{"experts_per_token": 2, "d_shared_expert": 0, "activation": "swiglu", "normalize_top_k": false, "router_noise": 0.3, "lr_router": 0.000287, "optimizer": "muon_variant", "beta1": 0.93, "batch_tokens": [32768, 65536], "train_tokens": 368200000}
Below are experts of layer 2 (counted from 0) of a mixture-of-experts language model. Rows are named router (the router's row for the expert), gate (a neuron's input weights, with its number), up (a neuron's input weights, with its number) and show model dimensions 64-127. Each number is 500 + 40 x the weight over its row's rms, rounded and kept within 0 to 999. Numbers have three digits each.
Before each expert's rows: "gets" lists some tokens that make up at least twice as much of what it gets as of all text. This comes from a sample of Wikipedia text that the model never trained on. Tokens count by the router's weight.

# expert 3
gets: " the", " and", " in", " of", " to", ","
router:484478489478476522523497473517480534477506515549504556463488508406627458492447447459597532500548509466426555501517472510540442546512493462463477544468508455479464479508421454439550461528459517
gate0:519504494455577495534491449474450518484491408493567516503504543517615543482499523532491481595522533492521566491522483484435462479513480509500555502505471518443538516484500589511558577498456472
up0:486566453474424521511420485495460492566512534476509476558500492508469531568486536506451492465524411509471516545464533529584522590495480542434436548500551589458535456593455508515455498501433500
gate1:477533552514454509347432472504498494535449511471503505517483503489428492579503500518554519542515575583476507529499457576519440493507466535446500517559484458397529418456474551459486474470520585
up1:503531509528548475516457470541483532501518505514512539532525537460512470549482530576483467454488535544567490471482547400486532570458455478491548461553456505536487460544482599514499447481489501
gate2:494476507455491483498536387465508449536547509540521618476506460459495484504485453432476454525434524424508501580552548492512503556488476540503517453426473476550531470516500462519529501543570512
up2:464512465427545488475496479464511471480457532470523542509530506486496540576515510572511430540548538511498548486493440492500408554556544540501479458487513501553502535501528483486487560489520480
gate3:509526476434493442448481492523436488467503446536529537486552479567498490486487470487492418446546520454551523463591546541510515466473565461513525503545393486523502490475528553456519561485509544
up3:421510456466483498502593522454446457503498521565509482519450482489487513489542446544419441471503491531493470496580486524486526580456534479539518498524463453495527449559578525413445529449470537
gate4:457479569434531412504430453522481476574490537490503465607511543517492542500537436476446480539565501451487471552520496515553480573455535492490493406525490490426472468548486478522456504525472478
up4:475606468508504533512555458514448569526535474553518551579507488478524463477474439464537433522473513451511566430512499457457539543421557509486505521528472475463546483560408517509474552528485470
gate5:544492485508519548486546527500473433463486456585473450482495553481509448559536448445530461556522498442545548589437536510524483419474547502518520493507493454466461468498537492493456463524576493
up5:529532436519537496493493483514513528459483486454453492470563559522498534507435471530513481477553442411477481501502525490543508465548452494428516534486525445489495545579445500456516530569506484
gate6:499504586545428551506428463555445547482492490428568535504495510609498513516473484420495530562512524528461560455533499537468424544480553460472445540528503517476446507471527542522529449450494528
up6:453475437492451499523461406494475455518481480447486516555469547420484509520476500517487491488478494510518500549521457418542454562521444478502520442483452436463475596577499547541477421538529507
gate7:479520523513524434419498535479501462574391571517488599501507547537489491422515500466567481542524542527416466447449447467515458504522469493470477504523461404496520574469556519528442530557531462
up7:534496488460511501444506454493476510504437431477491571490443516510546522510597450476479508425421576500550458437435505488552596514443485523547459502486524542491507471501510515519488518516504549
gate8:432470563524542516528488522525443504497510485493457540499466532485534434528497446415516474554508548518450545526536548493564533559446469498456517515507468452523450501513420430521508453559463494
up8:472570490507464475536513467449529488544561434512559454526509546465638464436522485542591495451503452541516511492450440476457453483538492506521513477496476494512528506522538517464564558480493513
gate9:485502428503492546510371437479435458520497502488466504519478563555514517576532525520509518511523553530541506598506488485498455537518494412449510480464470505553465439508530463459486496552538507
up9:461421514503488489453516536509557532510446461535611504515482548508522479499503526437515479534551550464455525492511535484508553433494539486557512504517523461608469483475512547497479523490538561
gate10:448580494497497474461491441532500444415539552536499479519521539481468527530454467454478487486566508533510484483494492466505492541511559461590543529517439479544483472480482495439480554500464519
up10:506509503495402475473462503446521507468565471470529466543469509507443421444555470496481491498510514458495530477469507513478499486513524448505530465570499498515578477441524490517516593520527362

# expert 7
gets: "\n", "-", "|", ".", "==", "s."
router:518476481517437468507485506565505417513483504460518513505510538516568536424442512553449459518494604525562495470472486485522513489448462536556570536454429395518547471455445479531496435539527455
gate7:499508509565525487593502494502519483546463480525537531577507510506482536523455516536490530442496463500547498490407486501489485559554497547512503534457445455487502460526525486518523485502448527
up7:448511426511463508529489565487515471502483519554501541499551536484490543413492521506474485492526405457493500434533532487512508433472486463455524456560476539511480546528532522452475439495555572
gate8:429501490449516432390510497473511457426538424466377550508490450514482493434474528551529512528537468496505490563472522594576496541499469481488534526473475545428555520536530518553484530524484561
up8:429495459462470438501480505505531426411532506496476537451502520526489490480542513485483520526536493464528458542568581438474546479485499528530472554519573536454482555466480521466498529545566531
gate9:502461481523533422476527493476436580525547572506481496484515532554538521511489448508455508498524487539501580453433533516531515517502453494535474546523464438505514468452573542507475496499492453
up9:546448500506510550497484520475542538419494530496462488473563535551458485506527509479581531562480447402444491529602424527485507506495468469465505486483524509395500554492585512507520468482529499
gate10:520529473485521462512596488545448511460546555471504560562506520490486436491487471500499594443506503553464483548505472507542481496539549606525518527469485491520452492413503513505414440585479493
up10:536489420455528429519451475491487535566541485569490460537484453471495513449494534551398469519440541494473562486454498480534460536467537499513527505543508497519557485512587475491457517543485534
gate11:554479455482535499510510490566519522460417496529477478560499495509462490442459539516583443508429493468563521443503492489457498522536519480481508483456509485502503535586490480559529588558410572
up11:490485500478525532558544499436461504495481476497500533564557471540570499489470519528561491520456487460514493549471549453484538538589598539456465476534549464505505471477420460515495381518539479
gate12:521464533554502490544398483489524425503495461491522488495494459513525525481515520479536445520536503517519484524478473524471458531470538481507506442496479541593539519433530470469476487490520436
up12:504500476479446493531589435489521521490478458487469502405480585498478504525515552463540568496387456503521498482499504493463405501506523490500459478497532427442444529526471497549577503516575520
gate13:549490487566482491567513542530471541568497466423591433485451462510545415582503575538496497477465489532466510428476531471506455455458443527459484474522493534485509501485493487549550533535561458
up13:511428475490474507486485481532517544509554479485523539577522455466540425523414461547536465475502499552449507434502464534568466491525547451469419496481498507461548599490512521492547428546537472
gate14:521571549509457496497512481514462511539482497478495588469543434514516533566515488534489468490507630515482537516452516492511486472518523491487500517441485500481577515497422454460452478447453482
up14:553547538497534479490498514538553495426426579529521532505548522557565534495496453555506446422522500488537459508446533447420513494513441436442497521478548404522468496454497493449454448519489502
gate15:455543552570470541472529499477469485502452446482499531538484558474493487502506442487549546592479494540538458531487470533478496536575518487481509449445492582512515557534505551465502499433484471
up15:517468449450479468497526483457506555549437478523497535477529509521447485544457552448501454553495486456425486489544499474475527494417525406485484527519519493467476430509533493542535472492527493
gate16:474514586567424518568508465498443483541514508525534443559467573542471495498478488491524489468478578439549452555514476514533521466504534510484519470454463536451488514421412461550492489505481498
up16:514587495488442523544489466514536466553462509458474547517472548512495428519517495539487453589470574466501523475500457515475479496435508581481512463523516384528462493530452467487611516454549504
gate17:530507494514509544515516469593497516455482497550485494550464521548501492537483542444464517486480493533461477567521608430408487416455458470494540479479551460468515511535454532507496435458556500
up17:497495539522493465488532544453512541495501540483477587445511461458471457478478415526501418463581496469565512506537535508477540534462448495571539524453466549477529502574473529409524468477530537

# expert 0
gets: "\n", " |", " 0", "C", "P", "S"
router:532550509531454485488498490469490498487547517528454439534496558548488490482509506560470536482519524507531534495471625499501530484533450426385524500506447519463414570536528495496464404538486476
gate7:439486513592538457470512488519516524493557505556530541539495462465499497512590494524496470587514550507481503524552509501461499601440455475466572546494506454515529519468504499477506533467471460
up7:472582535641446504513517482518524507477530528545425532451545477524534545477527499470468479484463457477512544481561517535585560515473488518444607579467504455401509543510559527471445468527467512
gate8:472480518543519499509524494491528434437516455540478435447476420527458556506535481512488509486496462537476474540519507475485491527504499519581427497479465513522484582555573467536543443510455469
up8:421485518471522454522562512524523475563519588499489540567523471550460487484488512498480460482501512507541523489543521537449501466515541478504525453496460493501444530562489518577524516504476483
gate9:497542465492492484528398456560486537429454576496537520470508565420460520490417378537439491524505542458547539538498524496499499499470479480441539476555426491498514476529501511487507518512382491
up9:472529521491499490470482544444460465494445513480469438441537534491557451525569447541512437499568468474512482513471442468528504467496522504448574446496595533520437570431514552485465500419582453
gate10:500512517493427504500448455493425525544477423424426549524481485535526474445521544508483533541477550462476558583548472563582510452466437458407566493549501464538472500571565474471531497555506522
up10:554474468453422505537474491451500468588567434454413574525480520517426461470492533471479535457466461475541486546499570511571547498531444469423536498536469466580468497507496517501493558484517506
gate11:482497511530506476562532499513514468578515509402419569513511485540499529455475481503521419420441545503458482553517483590488527542537493522498532482534466482537552527483481492551511461506489508
up11:537486495473440513479463500492484451496539511465546526526429493494583555584506505558511471494508440565437481518504549458429513470568510527542451572537486455464527488473502503497465472437540577
gate12:534462503537513495480460432460534499446536499468557463469496425506462454492450536455433481474494553499525460464579538577569577577556481488445432499467561588480537470508467479540515554439537403
up12:498508445479493550541555471454558415507493568534499474488463531555563484480489520453488561526505608493466509453474519433477518425467470533558510403495530521488534517569487484422521474486478506
gate13:476522535451483439507438429496514527566581469459468418470487493474505512531522502547556450456492471449560546512471467507449482518424518515458508433523571492459533514492536459553517576544541494
up13:516429548587420480500545527497519456557398451455470512513510488454480548474490483454486536498519499549513497502452524508559519452456505546492541490540505538487511489531570496495528523475460528
gate14:511443532424448511501488541526555516517494517589494546487496501559549457524476475491507459470459482468512463580476430495539468493502515525490525453488506399525508445557490455473518474513472472
up14:464492485442522471505505525489523458523484480528443398481475511565494427527525510487524464439523574516490531484552524455567414483506550543435503515562452479543523523562470551524534547518512574
gate15:544452500510610482495429545494506523517519450484499472486458543452492513509465403506532420469548529527521613485451527453487498497535555530556504443473473505496447527489428487531524505527519481
up15:504539474461526504462481523518515514504529421523481529497492514463486462495433498497440449464489505561450599525525468473442530511511553572471375412443498485515472444535522591491447488459509479
gate16:541449509471533502502469479507518492567553515524470430546486550482535536539477504481448441525489467529560532496441597485420531501562507463437498459463538483554442527567438530421458493505460497
up16:467433510549531466469545422513590563439530523495521469543447519485485521469535572461465574460474542478511554478491501503516514443513537494483525543489525552510487531364533425466455485489520432
gate17:604458486510518543435516520472492484476504494574526496496485525494373540483565488471514544519511492507450515477477531492542474546448489476474505576470531483538545471531456497424518483490451490
up17:513514452530515492448437497519500501474456487500496489428523463547473515469543409432482557502467440525513506461486527525483519536473460528476514484520473544505528476509501446442534587471442503

# expert 6
gets: "-", "|", " ", " 1", " S", " 3"
router:529525479547464461543522477558558481502496472510493487529453534512560459517494478500510442595512516503493512561560510465537496495525546443511598460495352459486460505455559530503478478499562425
gate7:579470486454535480540510488457488532463414487474486544551441474480487533525481458465427514516482531510434504482503460518528461464444578491560504558553523460429460463482511536457440518569450465
up7:458519515454559532546549590534540511493477514527543507535567546569525480454479448459500469512460519577492519435464522448529506516465523528510513553445471499500491480486451462496591526468504450
gate8:540476463510517463476577521575497476522492540538466412488525481463478456511474552453568504417522496496450462437529528536502566510493537522503473527440580488453517554476522523541513497452475595
up8:571451537396516476491540555455486537494510508541519511448513502436547438504494534519481541486583458509576470602478479513501546465490539481522515458450503492507509531467506526530470512514610487
gate9:463521465490529508541479523523468512463458487496518491491543474491508485536541575484529517600525450551481462494539485536480535563519522521498537524407534461575472505445541514452511416520449527
up9:493553565508512551515546476523532532533546491564546475515391541477508449451517451466379438461497543504500473543510512505523447552464558474453454465538517522529498447456374585479488558492481433
gate10:462504510503426457497549575465518531473468514466477556549515467500514533569465490508516548477428561464510530485538468490521507472502501476544576435472491517426513486519515538498445438538518503
up10:467528468446466508509505487489468494512534482438466549492509508495491521543455463564477500469496533522534447496534568568488477506498551555502657415538493460554516528510433503480400484486514467
gate11:522570561472467526484565464541512532478444446489482536455537466425500499498534461523516447402541603495544466531507562480566500479522486554510474514534497509461536540466485466564448531434512553
up11:504452526543525577524510576468541551552483427487450477538436480417460540543454539457472489534526454482582501520520448486455452437429469511490471486507431493544436560485487485483533523493462482
gate12:506471513464432486505456555560520426444443482456475549621519565477491558546479489461470497460512522467471536516526490394562481490496447553487541445493478546500495514558463439492412508559552478
up12:460516471484437477493519572410453479496532412482580502484465491533435529444515544437484432527517527564507515504528542424525526492484448443488525515481495518453498433543527524463550488480531495
gate13:489555538466453466524466513472490492548477511490513431497474473431489566516463492498518496509567485473490554543597554502568533551503495451493498543509503565507451412529476508502504528517558536
up13:389513562509505411504472480579539499459502473525441541552473524515528520509530524463447430434437568505523546473524436500418495510502511511555495443481466470483538519522485479542508507516464499
gate14:486526527556491547509483437504551591469485486610435469426538559544490428512526503549411480432482523477509514493481470436549492523509542512533536485489474506563484498519479421451487445517508470
up14:414525473479491507491462544555513483461546438492538484493512541468523525474553545491474561497547477545561561567538492446476529501486537536535489492457452486573491485546455459479541509556560424
gate15:561504562404393487443564506417534453525519455529487462558455479504492549442489550559486480497428484482474528551544529459460530527480448476467444479509471497446484455486483492507509534620533550
up15:419532514443548516501470488465501541471503513413484520476497539538507450553498486451473526475504518505521479519460537526527440516486536520570552549530552514602534551497517545474537509406470479
gate16:548533411502476433528541456552520508499547546489455572518493469473497496448605520558591550434507483472468501559512555484554557437486436553496495570498499516464520529463485481493456549480514478
up16:453462532417459446491511463482481575497517481549612458436454492525521463499491496555451502521452458482528497495526544562480464497517492503513526525377493402479550555539468526536465508515496511
gate17:528496561567521581526559487422497539564543571516494487569421431548547502561496490512528462512513513418432516450497530565500497437535485513415521514550465443471480439505473444521520432462504488
up17:496562462591538518523494514499442413474491492465436553486455513460528426466491406518533547544417505484513470591489502509493494543458481520547518485545415435502467467496520501514490450501515561